python train.py --n_experts=64 --experts_per_token=1 --moe_layers=[3, 4, 5, 6, 7, 8, 9, 10] --routed_scale=1.0 --balance_loss=0.00257 --balance_bias=true --init_std_router=0.0399 --lr_router=0.00108 --norm="rmsnorm" --norm_eps=1e-05 --train_tokens=392700000
Below are experts of layer 3 (counted from 0) of a mixture-of-experts language model. Rows are named router (the router's row for the expert) and show model dimensions 0-127. Each number is 500 + 50 x the weight over its row's rms, rounded and kept within 0 to 999. Numbers have three digits each.
After each expert's rows: "raises" lists some tokens whose logits its average output raises strongly, later layers aside. This comes from a sample of Wikipedia text that the model never trained on.

# expert 51
router:407484514528534585499503478448588570604439492555493438490539526472408458515524565425516533606502553388429510498477499549492472535440457519579510543500496412491521400513514541513505517396416491581484406470532466587478478502479469504482509494383447450495432487486491499428569530475490430478503509493464486536545604544527473565539438549548539555479581508605415536502534478549602486521500
raises: "er", "eller", "-", "erc", "count"

# expert 14
router:375493514472510549456501511542579588526521537513502492464479526479444492485500536462473499529491497424452405510441456578563499476544494565531469590445499469498445419521536473576563483453471522558445467492580445605474549565529466464484510516357489389523421468466489470414521532399452462533496486555427493510462487542520535487461474547591524583474595504596415442501458509620569484489501
raises: "es", " of", "e", "its", "ations", "ed"

# expert 39
router:467477465490543505423506500533504605489533499509557423379519515470507552515503589398484474465587618564477517530534483479449493462533547491567572624509490499463429484499496563482544557492492518531569408477633535505497531585411503496473470510409424494517468484490513543454420504500541520608609587501503504486559550489509575535501451529542567553494511500586409485504480495559579445452505
raises: " of", "s", " and", " for", "ing"

# expert 17
router:463466447498511483468500595524574597464476509455474454401534495425431537559454597476491568459586570453423500486525455477450505448529531589596583563504496462500490519499515426602625576451493459508534421429554522538497452477493493479538497481388534523489504492476521514451525523537497544541562437554454475530416562473581466510510448494586575557493546525540424445506538520498633450518503
raises: " and", " as", "-", " (", "s", "."

# expert 49
router:408415478460545545519496483490552539515555577528523467471496539451501489526528633486471547541529597432408581542508559546487452418509492516596466554498455456500429486559540528586487553517521487551553404434632464569423498602477480483497523433370509479511501504438524594571495486461504479517528449512447447473536560580538505533441484488506560494444612465571467437484513470523500537536492
raises: ":", "\n", " in", " by"

# expert 12
router:387475453391561544456501514440545537522529524501468420424551453489532514501476616498466510588517572480456520477570466492500522456517500536551503628524482447449467410532545593524530482498489524584524388450586552516516520553454524479436512581389424419542467509464521556472516521467486588550546443563474460460538522499460578478521469532638494490497563523591408519488503454501525500510487
raises: "=", " with", "."

# expert 57
router:451471456444530519485502430488557584526575504552587418415531515394475453476534568438476457547548575419437550564533532546451476473521442545561510528484493427484465461483471509522508499422460498543462379470585518613541574557458467485499544498367514468483464477541512546487522529465553497572498502488483486480512506428519459554489488509561656531477580457520399532504568460614545496482495
raises: "-", " and", "–"

# expert 38
router:454447421430608476484492588502476532528456556511501469382511469515423542503493630474458540489578548460457534511481527490507491466447439613519558593438444450504443413541535510573567562424452501530484444480602481562467508526459494466516491447390522436531415485412483505448513521500493460567562443523509520559552583502496485534537504503553543538538498491569445427493526481601567411518485
raises: " the", " all", "ally"

# expert 2
router:408486419448524506377506549483559529513595484509490455394539523511467541461437548457504490557506551513420473538405465547501515461485558473620483594493496481473433429474490492504627541508479466584519420451629477613504479492441492501506519457450473464538457472474476522481480447524490509559574492597461489436515591506544589537540480497561529504464535548606426490503496454570541431528496
raises: "s", "ist", "isa", "ists", "ina"

# expert 35
router:402488461474540534459497577529573539513485477558547506407592522495502510483390605507495526521501568499472527483484539519475490490456491547630536575476498505404525449558511581498573478525465509548461421482621473593429463550445470505472463499437457456502455445452554521487491464506526483538573504564485488542557625545559500483454452561539534581510520576681453515499457450475508502534491
raises: "-", ".", " and", "s"

# expert 50
router:393497394478533562427499533554532546542421519506465478496570523465410460523425543510510508574536574492461551452496493536492506533512467616610467562519496447502488450562500539532517498459479480595466430464620433590456512485440495527448489470454475440520439448470502536464484495479419522541529499548503431571507587456598474565510428569541548588488585532630448511495519482534563460554497
raises: " of", "te", " for", " in", " on", " as"

# expert 58
router:420452457421516596405518504542523566475457474544563421439519461482517507570450581524473559503529615417460546453467540450545519501525523506580454581479488485476464417556486597566591505498499518525500387484546581592436470509462492520460494503400494421485483507504495571480525462448490519522527471549501505442485520445521500552496431534576545598494565446634379530500498527456511452514490
raises: "-", "s", "ated"

# expert 21
router:425525529466506530460497527496581540495501563521531462446489511434494516421480572389470523473540563480420494511547465557498470371518481541565505666494480485532513442498561532517537559440468438606504449480592423579414541577382490534465528497396479453503480480490427472507452529505468517539527571534445431522525581487538460473475456500559555517440513564644444455485495520505522495530504
raises: "s", "sm", "si", "sa", "st", "so"

# expert 46
router:438507444493531564419496573428558643552469532556547436421533473456488493481521597463431492463532558512454463554534502481506485480538447560576460574453494469452577476523512533453547488420457504564511399480544534519494531506447510497454501438374455411486426549528499530470437439474462453483598530517491485536604587499429457551539443487568553538518504502583468524496467463470639538482490
raises: "in", "ide", " of", "urs", "c", " to"

# expert 36
router:397503473513567498421511542509558572496459518460558455432485465449492450539474586427435574526560558479488507510514433459489452461447441546586546568538477480526439418538497556487571520488446591588532419531576509546419531549471454488473450549406492407442453541495427485433492549418482478484524578515483491525475590581533540479553484449553507540478538444619420524501544530542584510557477
raises: "-", "dis", "ins"

# expert 20
router:369476486450506476445504541472540574490598474526571487414486451462508488438453577483498561495494556464450500532456547530517515437579541501572494581445497463524452436506544457540571477512497454585458425417618568490527487538517503468437568571437530420512445475460470543468556501517497478462527414585445521459482597583483540516525522538579540550419520512637411452497489432554533485511503
raises: "s", "-", " for"

# expert 3
router:364445505573543558424493510444543540544527480517543420465524453480455472512480581445477544564531591494450504529443484525484492497551483578588528590532487488511452397443497521513600517464452466541509464527639514577485488579505529451510541541414496399499481505475508557519496454482434461542547503593490480532488612501561559528505468539552512541433596480646464480502517483544567442536499
raises: "s", ":", " as", " in", "-", "es"

# expert 31
router:421468473448502520444547533483545559530503531485535405432514498470496482549458636440504503511589552458511503506522511500520496496485509587650499609444480456409524466569515477553558433455470509563476389465608527536516515566444492449490515492507429453550481544511476515473499479402523516595519530546516540493496567498491501502471444513543641554482557470595407484428533474524595448558472
raises: "Note", "form", "M", "Mar"

# expert 25
router:469486407544533511492500501496573606556518566540471431392512552481463557522549581425484454480541520463432499484526488498537446544495466515581446565453489388481469491544512487563522558421415479544534391436604454580430470470466537525449462471426431394537410497523495483418505540446554525556509490467411512571528523505489583521502487455534557554442499483564420472503543421550577485477493
raises: "-", " and", " at", " as", " ("

# expert 42
router:424500457490507495478503595528568573532572528520447456445538531469455575501432550460462464552498551475429467505460553560529493484488493595572467559436496417520455501574504470530489485442455434595455394433567439575484489532492468536444487465387423513547426436452497506399571503504458535533552423585466474485497475541533551458452484547603537548486560566646425514493486483483535507506500
raises: "s", " in", " with", ",", " and", " for"

# expert 1
router:476491511545512508431502478441550626571521578542571418457543494425487465542560612489501574462539586374443504555450536488464466508512486549578561559460499428453484460474549537526546549434415514500481424440521525506484527538419452475432527443363490487468483421555510467430562546503511472508544508473489468478472554550475458548552430525524607534488489520530370497501501485503613527489495
raises: "-", ",", "/", ".", "po", " ("

# expert 33
router:372496487528547555531540458445616614589471488481554444431524573413451465556516654478433564527599578468379472537440518528466503494512527550557492521486467487516550465574523437528541449457422512516462445477606499538483514529497484479554476549352443442482481474493513494536465467485477517551524507520456529515448539503500487544464453503563530522463572527534388468470491523532575498491461
raises: "ity", "ies", "ities", " ("

# expert 55
router:480415469426536492497508558489610622486563539514492480434497442455480524501504584470490585495540558473410481544504530527476450423542418632546517571457500469501472478474489493509594513444535475607492425474581523526452547618428581501483479455461495486502552481480473500518515547518453462529587465538451522516564534491478513466512435512533547555483521533636420427498540449576626500466495
raises: "-", " and", "s", ","

# expert 11
router:410487488439547523477492482447562528579419521461527470394540431454460524473425584487490574533527614450442523488521587512416499463487525576562596582459483491454448467520478546507561508511495506626563454539580520528525437506465462457476417535408537549536507471465487534518553474536486482551571458559503411526500514492616554543480447497595514562500569531582407439501448501546547509500497
raises: "s", " from", " to", " for"